{
  "d_shared_expert": 0,
  "router_score": "sigmoid",
  "optimizer": "muon"
}
Below are experts of layer 4 (counted from 0) of a mixture-of-experts language model. Rows are named gate (a neuron's input weights, with its number), up (a neuron's input weights, with its number) and show model dimensions 0-111. Each number is 50 + 10 x the weight over its row's rms, rounded and kept within 0 to 99.
Before each expert's rows: "comes after" lists some tokens at least twice as common just before its tokens as in all text. This comes from a sample of Wikipedia text that the model never trained on. Tokens count by the router's weight.

# expert 51
comes after: "\n", " ", " —", " 0", " 1", " %"
gate1:39 59 60 63 49 53 49 57 41 64 54 57 48 51 30 68 44 51 31 53 56 57 52 59 50 53 68 50 40 45 65 63 49 63 48 47 55 53 57 48 51 42 61 54 42 44 50 51 44 53 63 71 42 48 64 54 67 38 54 62 40 56 66 39 57 51 59 49 58 52 56 61 62 41 53 49 47 30 58 48 37 64 50 40 42 52 46 43 51 50 63 40 53 61 52 58 59 63 59 47 49 54 54 51 49 34 56 25 64 47 41 68
up1:41 42 47 55 56 52 40 64 44 38 40 57 39 45 64 59 48 57 44 43 43 61 33 54 44 56 66 40 54 46 40 41 46 32 57 49 51 87 45 49 57 46 42 52 41 45 49 59 54 45 63 53 58 36 49 65 37 54 51 42 44 58 45 77 55 41 73 45 52 48 55 58 68 44 51 54 59 37 45 58 62 32 54 49 68 41 41 72 27 38 56 45 39 41 46 55 53 60 45 39 48 22 61 62 36 57 45 39 52 33 56 61
gate2:55 35 40 65 50 64 62 60 54 51 51 46 28 45 56 60 32 32 51 24 50 39 64 56 32 48 25 62 37 57 51 53 49 37 58 64 47 42 63 57 44 50 58 44 55 45 41 45 57 58 49 56 52 39 50 65 35 59 42 38 49 55 54 54 46 57 63 69 42 45 43 54 62 42 65 61 48 64 40 43 47 36 44 54 39 45 47 70 58 34 51 35 37 63 46 57 45 35 52 31 52 47 61 52 57 66 55 59 57 48 40 46
up2:63 53 46 49 55 41 56 58 49 50 57 66 47 60 38 34 42 56 69 68 51 45 50 31 35 52 47 54 45 50 40 65 51 53 35 63 51 59 55 36 55 53 53 59 53 54 44 58 49 59 51 30 51 48 62 37 41 43 76 69 62 43 46 45 35 45 52 62 64 54 42 43 39 49 63 44 51 54 47 54 45 50 45 50 44 71 53 48 56 53 39 45 59 55 64 55 56 48 58 35 45 66 45 70 34 57 43 32 34 47 54 43
gate3:58 52 44 65 55 40 50 42 54 50 48 55 57 50 66 55 53 46 58 57 27 48 38 49 48 40 61 46 45 49 53 49 57 46 54 57 49 16 54 55 48 40 30 35 54 53 64 55 42 50 38 53 59 56 44 47 55 60 57 46 32 70 54 41 47 63 49 55 66 49 47 57 67 34 57 53 59 48 49 49 50 50 44 40 28 65 47 57 48 42 41 64 22 47 75 40 48 40 24 56 53 47 53 67 47 54 54 33 42 37 77 61
up3:51 37 47 25 46 67 45 50 42 42 36 67 52 54 42 49 55 58 56 40 37 59 37 64 49 72 51 47 49 42 39 39 51 31 40 53 48 53 67 39 53 66 52 38 24 39 53 45 50 49 50 45 51 53 52 51 53 62 37 55 41 40 62 51 58 39 36 46 41 45 41 37 55 61 52 41 62 72 68 53 71 40 56 48 46 23 55 65 55 56 63 52 40 68 47 42 66 47 37 61 41 54 43 48 43 57 51 56 58 64 27 38

# expert 80
comes after: " the", " a", " The", " his", "The", " first"
gate0:38 58 56 63 41 46 34 57 42 51 41 41 41 45 54 58 54 58 50 67 49 49 55 43 43 51 76 61 38 54 57 57 50 53 60 37 41 58 58 65 57 54 44 60 49 51 64 44 37 39 48 31 65 75 58 83 55 48 62 47 33 54 59 39 64 48 48 61 69 47 52 43 33 55 61 31 59 40 41 52 38 48 68 46 58 51 42 60 62 59 25 38 40 52 54 58 35 49 53 57 46 57 27 59 50 37 54 57 62 44 53 51
up0:48 56 46 44 55 59 53 37 52 46 56 52 67 51 45 53 61 51 44 40 56 57 47 64 40 64 49 38 45 47 43 44 49 72 44 68 46 49 37 48 43 36 65 47 52 63 39 51 53 55 54 42 53 50 44 36 55 57 66 56 59 75 63 48 67 52 49 40 31 51 50 47 56 42 38 56 36 45 43 52 67 60 48 56 61 36 47 53 60 52 56 38 44 49 62 52 46 54 65 60 39 33 51 77 57 72 56 51 50 52 45 40
gate1:42 50 34 39 43 48 53 41 61 62 47 52 48 32 65 51 37 57 34 66 56 56 51 46 42 56 36 44 46 50 49 54 55 37 52 47 49 38 46 39 45 35 33 47 54 57 40 39 44 51 45 63 63 42 55 36 59 62 43 62 55 42 54 57 68 44 52 54 27 51 38 21 51 35 51 52 45 59 64 58 56 32 55 68 34 61 49 45 39 60 47 49 52 48 43 61 46 59 42 42 36 56 44 38 44 54 48 29 58 68 42 56
up1:53 56 62 37 60 47 45 55 50 39 43 52 51 45 61 53 68 58 44 33 58 54 70 47 72 52 65 50 34 60 39 42 56 56 65 50 62 60 33 27 43 38 49 46 54 76 59 54 54 49 28 44 63 33 57 65 65 60 56 45 44 22 45 62 33 49 65 61 75 48 43 49 52 38 45 52 55 32 61 57 36 56 55 38 53 49 53 41 46 53 52 45 45 44 53 59 42 56 49 59 48 55 36 58 43 50 39 57 51 50 42 48
gate2:53 25 58 64 46 57 57 40 40 52 52 38 33 57 46 37 46 54 58 53 57 67 31 48 50 49 52 32 51 44 52 52 56 40 57 45 51 40 63 48 44 18 52 47 46 50 51 46 54 45 28 52 45 49 47 57 65 58 41 29 40 68 51 43 52 53 60 57 59 50 55 67 72 39 66 40 60 54 59 50 46 56 49 54 64 34 54 51 57 44 72 32 46 23 41 52 64 62 29 36 50 52 55 51 42 36 63 50 51 60 42 54
up2:44 23 44 47 40 43 42 50 42 55 63 47 69 50 80 65 55 32 43 36 31 57 47 54 48 61 48 55 44 49 66 46 49 60 54 47 42 48 42 35 40 41 38 69 64 40 46 43 53 54 34 55 60 47 57 49 67 50 51 56 40 41 38 45 31 72 69 53 52 49 45 42 54 48 63 45 53 44 43 54 46 46 51 61 47 50 46 43 55 30 50 49 43 46 78 45 38 43 39 49 55 66 57 48 40 46 63 58 60 50 39 46

# expert 24
comes after: " ", " 0", " —", " 1", " 2", ")"
gate1:56 13 57 43 59 50 44 47 27 53 28 38 56 56 42 52 61 60 54 64 28 54 58 42 58 41 61 53 51 59 41 52 51 57 53 48 50 58 44 44 48 42 37 39 53 48 56 42 46 44 48 38 45 45 39 48 72 62 44 48 40 57 63 59 66 65 58 70 38 45 25 53 60 37 80 52 49 53 48 39 55 59 60 52 68 78 48 43 54 43 50 51 59 39 31 40 37 57 55 48 65 58 41 38 47 43 46 44 31 50 46 48
up1:55 65 50 56 54 41 65 50 45 52 56 53 62 65 57 52 55 51 56 58 73 61 65 53 56 54 59 50 48 34 54 55 49 46 62 43 37 35 50 32 49 62 51 44 63 51 27 61 52 51 49 65 61 60 41 46 39 36 47 53 64 66 62 53 39 64 40 35 60 54 48 44 59 50 57 59 45 53 59 33 42 42 59 38 45 58 52 59 46 45 34 45 23 43 52 47 33 43 54 55 56 36 47 70 64 65 44 39 60 40 69 57
gate2:48 43 32 50 69 42 63 59 53 55 49 51 43 50 74 60 50 53 51 46 48 62 64 62 43 26 48 62 51 47 38 54 54 50 58 36 61 44 52 45 51 52 65 50 57 64 62 56 44 56 61 48 54 48 60 50 49 51 59 26 58 55 43 46 71 43 53 51 58 46 39 52 55 54 55 48 45 50 46 55 48 53 49 39 73 53 55 55 56 22 48 50 50 45 44 44 47 54 50 53 56 52 50 48 49 73 38 42 74 55 54 42
up2:66 38 48 31 37 40 38 34 53 40 61 46 49 42 52 43 66 58 48 64 40 49 50 54 51 60 49 43 54 50 45 44 52 52 33 39 57 60 68 49 50 44 60 50 40 33 49 62 45 49 69 50 44 49 43 47 62 40 44 49 37 62 27 57 55 45 31 39 56 52 68 41 54 43 52 61 51 53 67 58 48 39 69 59 45 45 62 50 50 49 55 54 62 46 44 58 54 64 50 54 58 53 62 37 64 47 67 40 55 45 63 51
gate3:60 63 49 49 61 35 49 55 44 49 54 38 56 43 50 52 44 46 54 65 44 47 38 63 44 38 45 54 48 47 47 53 51 37 47 51 56 38 49 45 42 28 46 51 55 51 28 59 53 69 58 41 59 52 69 55 44 51 72 53 66 42 49 61 59 49 59 63 58 50 52 41 44 58 52 36 46 58 47 41 35 48 40 57 59 60 55 60 52 48 63 48 56 42 45 55 56 53 61 57 30 41 55 51 53 68 59 52 49 27 50 58
up3:71 50 44 49 62 35 45 51 46 59 44 54 45 45 54 59 48 35 40 54 52 56 59 50 40 43 52 49 51 52 51 75 50 41 55 40 41 19 53 47 47 58 49 53 35 48 51 53 49 70 56 61 62 67 59 49 43 47 58 49 68 52 53 61 55 50 44 36 59 50 54 38 62 56 41 50 49 52 66 30 53 64 49 60 48 53 56 43 36 49 46 51 52 61 48 43 50 49 57 25 36 58 55 49 46 74 52 59 64 59 53 57

# expert 76
comes after: " the", " of", "-", " in", " and", ":"
gate0:51 59 38 63 35 67 33 38 52 67 50 51 46 64 29 61 54 42 56 57 55 71 41 45 41 62 55 53 53 45 72 35 49 36 46 46 40 44 44 46 47 42 43 44 52 46 63 50 48 59 41 35 51 60 39 39 36 47 42 52 58 48 54 50 62 53 44 39 36 48 59 50 58 42 55 55 63 79 46 40 37 48 60 47 62 61 48 60 57 59 57 39 46 49 54 54 60 50 49 35 67 70 52 41 66 26 50 61 57 58 51 49
up0:69 40 52 33 55 51 47 58 50 66 52 46 42 38 45 58 58 57 45 44 44 54 54 25 57 51 60 56 39 37 57 60 43 51 61 31 35 62 55 27 50 41 53 51 40 49 65 58 57 32 19 45 48 53 67 42 52 57 59 30 49 45 53 29 42 48 54 65 31 54 37 50 48 66 48 49 56 42 75 43 47 60 56 41 54 53 47 61 48 53 54 53 54 54 59 72 56 47 53 40 50 45 52 50 46 39 43 55 57 42 36 39
gate1:43 42 60 72 46 51 58 38 40 40 53 40 60 50 51 57 57 46 34 44 57 28 51 56 38 55 31 40 44 52 63 62 52 68 39 53 43 33 42 41 51 47 35 36 51 35 78 37 51 72 72 52 68 43 47 49 45 57 58 49 22 44 52 63 58 57 47 50 40 50 44 62 23 81 66 34 45 44 44 53 52 37 54 65 47 34 51 51 47 57 53 55 62 70 24 47 43 52 47 63 53 46 68 70 37 48 73 42 59 61 63 37
up1:48 56 76 43 48 50 41 50 53 55 53 64 49 56 44 52 59 43 60 58 58 43 56 52 37 52 59 76 40 44 39 54 46 43 43 39 57 55 53 53 50 72 55 37 40 65 52 55 52 62 47 53 50 36 60 52 55 31 61 53 49 57 49 47 46 49 25 56 66 50 47 55 65 45 38 46 43 69 66 63 45 46 46 41 59 31 50 52 49 62 38 54 48 63 44 38 41 43 48 63 40 42 40 60 30 54 46 47 38 57 47 37
gate2:37 53 51 54 36 66 63 51 66 55 51 52 61 45 44 62 62 58 50 34 66 56 47 38 62 52 49 46 59 66 50 57 54 46 50 58 63 30 47 57 44 44 64 57 48 62 57 54 47 38 45 54 47 48 68 68 43 57 57 45 37 31 43 36 43 54 50 39 45 46 48 60 47 30 63 57 56 52 43 45 69 49 58 32 62 70 57 47 45 50 47 52 44 42 35 55 50 59 41 45 48 53 38 60 46 52 63 47 28 42 43 51
up2:50 61 53 43 41 58 37 53 43 62 55 56 39 50 50 49 55 61 42 62 35 33 44 52 47 40 46 54 53 57 27 50 53 28 44 62 51 60 38 55 54 58 66 46 50 41 55 57 54 43 36 44 55 72 39 54 63 56 38 51 75 66 39 53 51 55 41 50 69 51 73 55 39 62 66 54 49 68 67 45 58 39 61 55 61 52 65 46 45 37 46 52 43 39 60 48 69 42 60 57 64 57 45 57 48 53 60 54 55 42 51 55

# expert 62
comes after: " of", "-", " in", " and", "|", "="
gate0:56 66 46 44 56 51 45 40 51 68 65 45 58 48 50 57 36 52 50 34 55 57 51 40 56 56 54 56 54 60 53 53 45 35 58 45 70 53 57 55 54 39 53 48 66 51 41 58 41 44 47 43 34 66 64 70 52 52 51 58 55 61 53 55 53 53 56 41 50 52 56 74 30 45 48 52 49 63 71 48 43 45 51 52 62 51 37 54 44 53 69 35 51 51 50 45 53 43 70 49 58 52 64 48 50 61 55 44 50 54 22 48
up0:51 44 41 31 62 47 59 42 43 55 49 50 67 77 48 55 44 66 52 60 60 53 19 50 50 40 55 48 54 34 41 65 49 51 45 53 52 35 52 49 54 59 48 51 61 58 57 47 49 63 45 46 59 50 46 41 45 63 45 64 73 51 58 42 36 65 61 54 55 52 47 44 37 44 27 38 49 39 63 50 61 40 75 38 63 70 53 52 49 34 45 40 39 44 57 45 36 39 52 54 60 50 50 54 58 42 41 23 56 38 54 37
gate1:51 58 46 34 64 56 41 51 50 58 38 53 36 56 20 58 37 62 49 55 63 31 39 31 49 44 52 40 38 57 60 45 51 62 46 65 54 75 44 61 49 64 52 39 35 75 36 47 38 60 50 56 41 43 39 51 43 39 35 53 53 50 40 58 50 47 34 60 53 51 46 55 51 53 32 36 53 46 57 60 51 57 36 61 49 41 55 41 45 39 44 43 46 49 54 40 27 42 45 28 34 46 46 51 51 56 73 51 41 60 45 52
up1:36 74 39 35 54 63 69 46 52 58 52 44 64 46 55 43 71 49 50 45 50 47 52 53 45 52 54 61 57 54 83 47 46 44 47 65 61 51 74 40 57 30 52 45 46 57 72 64 57 57 45 59 31 52 46 60 49 38 40 61 42 45 42 45 51 49 78 61 50 42 62 52 55 59 44 32 50 47 54 46 71 34 46 46 45 53 54 38 45 62 55 65 45 48 57 58 50 51 44 49 52 46 62 44 32 46 46 60 42 37 51 43
gate2:64 70 42 54 63 61 51 54 42 56 57 63 58 60 50 40 47 53 46 38 49 64 61 51 62 61 62 54 62 44 39 46 49 58 60 45 59 35 60 47 49 35 46 36 61 64 63 42 50 75 63 53 45 55 53 48 54 53 45 44 43 39 42 36 42 53 51 57 61 52 34 46 62 43 60 31 55 52 45 48 67 56 42 39 48 41 48 43 73 45 56 43 70 31 55 64 50 50 47 45 42 49 36 41 36 56 28 53 54 37 47 37
up2:50 41 59 58 20 52 42 57 45 40 41 52 49 41 53 36 63 60 64 65 54 42 45 52 50 40 61 62 66 39 58 43 52 39 62 61 47 48 51 69 47 69 63 56 65 49 89 53 48 50 43 53 55 56 47 40 42 49 53 44 50 49 54 61 39 58 67 20 51 50 55 59 43 41 70 45 50 42 51 48 38 48 50 51 45 45 52 51 36 46 60 37 27 51 69 54 45 37 45 47 64 42 48 50 46 37 37 55 50 65 35 50

# expert 20
comes after: " the", " of", " The", "=", "a", "The"
gate0:68 60 49 52 51 63 73 34 39 46 45 55 45 58 46 61 49 49 46 39 64 38 47 46 33 49 56 61 48 26 34 51 46 65 40 42 42 35 51 56 48 60 49 38 41 34 36 45 59 54 48 65 65 64 65 51 40 55 65 60 53 45 51 47 56 52 50 38 38 45 50 48 54 15 35 47 42 50 38 55 47 49 58 56 46 49 42 37 57 43 54 32 60 58 59 50 44 46 50 55 52 59 45 43 50 46 41 52 36 43 51 55
up0:63 61 65 50 46 50 52 35 37 52 50 63 50 53 56 46 65 47 53 66 56 60 64 34 54 68 10 52 58 36 73 40 52 39 54 50 47 58 44 71 48 48 63 54 48 66 55 50 41 35 28 56 52 40 41 54 51 29 46 47 52 31 58 43 60 58 60 37 54 50 44 60 50 69 49 50 46 54 48 58 43 55 45 63 28 74 50 63 24 47 51 56 58 55 65 56 38 42 53 34 60 36 41 42 35 45 44 64 35 44 43 62
gate1:25 48 52 54 54 67 61 41 53 60 49 51 54 54 31 72 57 35 43 26 37 56 56 53 47 52 41 37 47 41 50 59 54 56 43 60 53 36 31 52 44 59 40 43 62 60 33 47 52 50 41 30 49 47 56 55 58 42 66 56 35 43 50 56 59 46 69 54 46 51 64 45 43 48 46 59 32 64 36 50 49 50 53 63 52 54 45 49 49 47 69 25 64 56 42 50 64 38 45 31 59 61 36 56 57 40 56 50 47 55 34 19
up1:77 61 38 42 58 50 34 54 60 56 43 50 59 48 60 68 54 47 57 53 76 31 49 65 52 37 37 44 53 53 43 40 51 54 53 50 56 48 66 49 45 36 52 51 42 48 34 47 48 28 65 52 64 48 40 61 66 57 56 54 45 34 49 62 41 58 50 58 59 48 47 45 48 48 31 46 29 46 33 38 63 43 46 58 44 60 70 51 48 65 49 44 14 50 51 55 47 43 51 38 44 45 58 52 51 45 60 52 56 37 56 54
gate2:40 47 26 36 45 61 49 40 37 49 47 44 51 52 50 60 58 64 57 47 58 43 38 47 40 66 40 58 35 45 50 49 50 58 73 55 57 46 57 65 51 49 39 36 47 56 52 31 59 60 28 46 52 48 59 39 53 62 54 48 41 58 51 45 57 43 57 41 51 49 41 51 56 50 54 51 54 55 43 47 47 39 67 71 65 54 72 64 31 57 58 57 37 52 39 57 45 53 51 55 29 35 48 58 46 78 49 57 47 48 49 47
up2:40 61 43 52 49 49 53 46 72 56 58 55 49 44 52 51 44 36 29 56 58 44 38 53 46 53 70 57 62 49 57 52 49 48 34 60 47 66 59 45 50 55 43 42 55 51 38 38 50 49 54 62 48 41 36 26 44 54 56 41 53 54 52 48 50 48 46 49 46 50 50 48 40 54 58 47 57 73 58 42 52 53 32 61 39 54 60 40 50 35 43 48 46 35 61 60 78 63 49 44 57 38 57 44 75 49 45 36 38 51 58 52

# expert 74
comes after: " the", " S", " a", " in", " The", " s"
gate0:72 42 69 52 58 48 38 48 33 71 40 44 48 53 46 51 41 49 43 57 57 47 45 50 57 57 37 43 48 46 45 50 50 48 42 40 39 33 67 49 51 46 64 46 41 67 56 54 38 27 51 54 79 62 63 41 55 49 76 55 55 54 56 42 55 62 44 57 56 48 47 45 60 60 45 43 62 57 36 35 42 49 58 45 56 50 44 71 34 34 42 37 38 35 47 56 56 60 58 50 63 59 39 55 33 48 54 37 35 42 34 37
up0:51 56 40 57 44 55 42 69 46 46 42 57 73 58 50 34 47 45 58 48 59 53 62 45 36 28 41 64 22 55 63 61 47 49 52 53 50 60 34 60 51 49 52 59 57 40 49 70 44 63 41 26 52 55 34 54 39 52 56 49 40 57 38 45 49 39 71 39 49 46 49 59 37 70 44 40 37 61 57 56 57 44 44 56 37 64 34 60 45 63 38 45 43 36 43 45 41 63 51 34 45 37 38 36 59 28 60 30 45 60 43 37
gate1:58 56 49 36 60 56 42 48 40 57 52 45 46 22 43 67 63 57 36 42 44 50 43 47 47 46 49 37 34 43 54 39 53 68 53 23 66 34 67 53 47 66 47 33 38 66 51 46 51 41 52 61 46 51 48 50 53 35 45 45 43 50 55 45 59 65 57 26 70 51 38 60 78 62 51 61 51 50 45 44 70 44 46 33 59 50 66 52 69 58 46 34 58 31 43 38 41 38 60 49 43 58 51 44 60 59 45 37 61 44 42 55
up1:50 46 54 56 43 61 59 40 45 63 63 54 64 48 48 60 49 57 28 36 37 42 39 55 59 63 42 39 62 45 54 47 41 40 52 42 51 61 63 54 47 47 57 56 54 53 40 49 53 52 35 56 40 39 41 48 48 37 43 50 39 49 56 42 51 48 49 43 51 49 46 08 43 44 51 72 57 74 46 39 51 42 42 49 46 48 43 47 59 49 53 54 53 43 45 52 48 44 62 37 45 42 56 38 50 24 52 50 34 56 34 48
gate2:66 68 39 53 59 58 48 59 39 55 51 39 51 46 60 57 52 43 36 63 40 41 54 66 45 42 78 32 46 32 54 58 53 41 52 34 48 57 56 49 53 58 49 54 59 58 44 55 51 50 61 59 33 36 55 17 50 55 56 32 37 35 31 52 50 44 47 45 39 48 55 50 35 46 47 37 58 49 55 68 42 58 38 49 66 35 50 36 58 50 33 45 56 37 46 49 47 51 58 41 79 43 53 57 49 48 50 52 64 65 41 52
up2:55 64 44 21 33 48 39 52 62 49 48 62 66 53 47 43 64 43 57 47 57 50 48 27 54 38 70 49 34 53 52 47 55 63 46 36 59 34 55 46 44 33 40 42 42 48 64 52 51 51 41 60 49 56 51 57 67 39 71 50 54 39 47 44 43 46 54 40 67 49 46 69 51 48 33 62 57 64 43 46 40 42 46 42 59 53 59 61 39 49 48 54 71 31 59 53 57 50 53 45 39 40 65 34 50 41 55 52 55 64 45 38

# expert 70
comes after: "\n", "-", " ", "\n ", " DF", " MF"
gate0:20 64 50 56 53 49 59 53 50 36 59 52 43 52 61 49 58 65 26 50 52 55 55 33 54 44 75 56 54 30 43 49 50 42 44 54 46 40 64 42 56 41 37 50 58 44 44 41 48 40 62 54 41 56 46 44 60 33 47 49 45 43 42 51 51 56 57 46 39 55 56 22 49 27 53 50 50 54 44 54 46 61 52 65 40 47 53 34 35 47 54 47 50 42 45 53 48 46 60 63 65 53 63 70 33 45 65 46 50 48 46 42
up0:52 51 43 51 52 69 60 42 58 64 55 25 51 40 57 56 53 49 40 35 63 75 53 48 42 54 42 56 47 36 65 41 51 43 44 32 45 41 49 50 56 24 55 41 29 49 63 57 59 48 50 41 49 60 65 45 50 42 44 52 67 61 57 57 29 47 47 53 43 57 42 31 54 28 59 63 54 36 52 52 69 54 34 56 47 66 48 68 48 52 59 64 43 71 50 47 47 45 54 43 19 58 38 41 43 47 61 60 54 46 49 52
gate1:50 36 36 47 68 56 42 54 32 50 42 59 49 63 51 48 47 47 54 40 54 51 47 60 59 53 66 58 43 46 60 46 50 48 44 42 47 59 41 52 50 48 53 44 35 61 42 47 41 44 43 48 41 48 48 77 53 28 51 46 68 68 45 56 30 47 57 43 39 48 53 60 58 48 58 44 49 55 46 40 51 53 44 48 68 50 37 50 60 65 46 48 50 58 37 31 64 35 71 45 56 35 58 42 62 54 41 27 47 47 53 54
up1:63 51 49 41 57 53 64 58 54 42 57 50 34 53 43 47 45 50 48 63 36 50 48 49 60 51 72 47 55 51 46 48 48 41 54 57 39 55 43 64 49 49 55 39 48 61 43 46 44 51 34 64 61 40 60 44 27 52 41 64 25 48 47 29 46 61 60 35 74 56 57 67 34 48 64 48 50 50 32 50 32 38 69 50 42 46 40 47 49 37 55 47 47 63 64 48 43 57 44 48 63 51 42 46 59 57 57 44 50 42 54 59
gate2:34 50 48 55 38 56 42 51 42 59 55 44 48 55 51 64 58 65 35 49 40 58 34 34 56 51 40 58 46 63 71 37 51 51 48 40 56 63 44 42 50 43 54 41 42 50 45 46 48 40 63 62 47 53 38 35 63 53 49 43 45 56 40 56 65 56 58 57 64 48 49 48 72 60 65 50 49 60 69 48 59 46 60 60 59 56 63 47 69 67 29 52 62 36 51 41 37 46 50 45 43 33 61 35 53 60 60 38 47 57 24 36
up2:44 35 45 53 52 42 58 46 44 57 55 51 44 39 52 50 54 57 48 33 40 58 36 57 51 46 63 38 54 44 48 35 50 41 36 45 47 45 40 43 49 69 49 45 41 48 41 54 57 54 56 49 59 45 55 48 75 57 66 53 52 53 49 37 52 45 61 37 56 46 56 50 46 44 68 52 56 52 46 52 51 39 56 32 47 52 54 44 46 53 51 53 51 65 50 61 47 51 55 43 55 38 44 44 37 44 54 52 42 39 26 43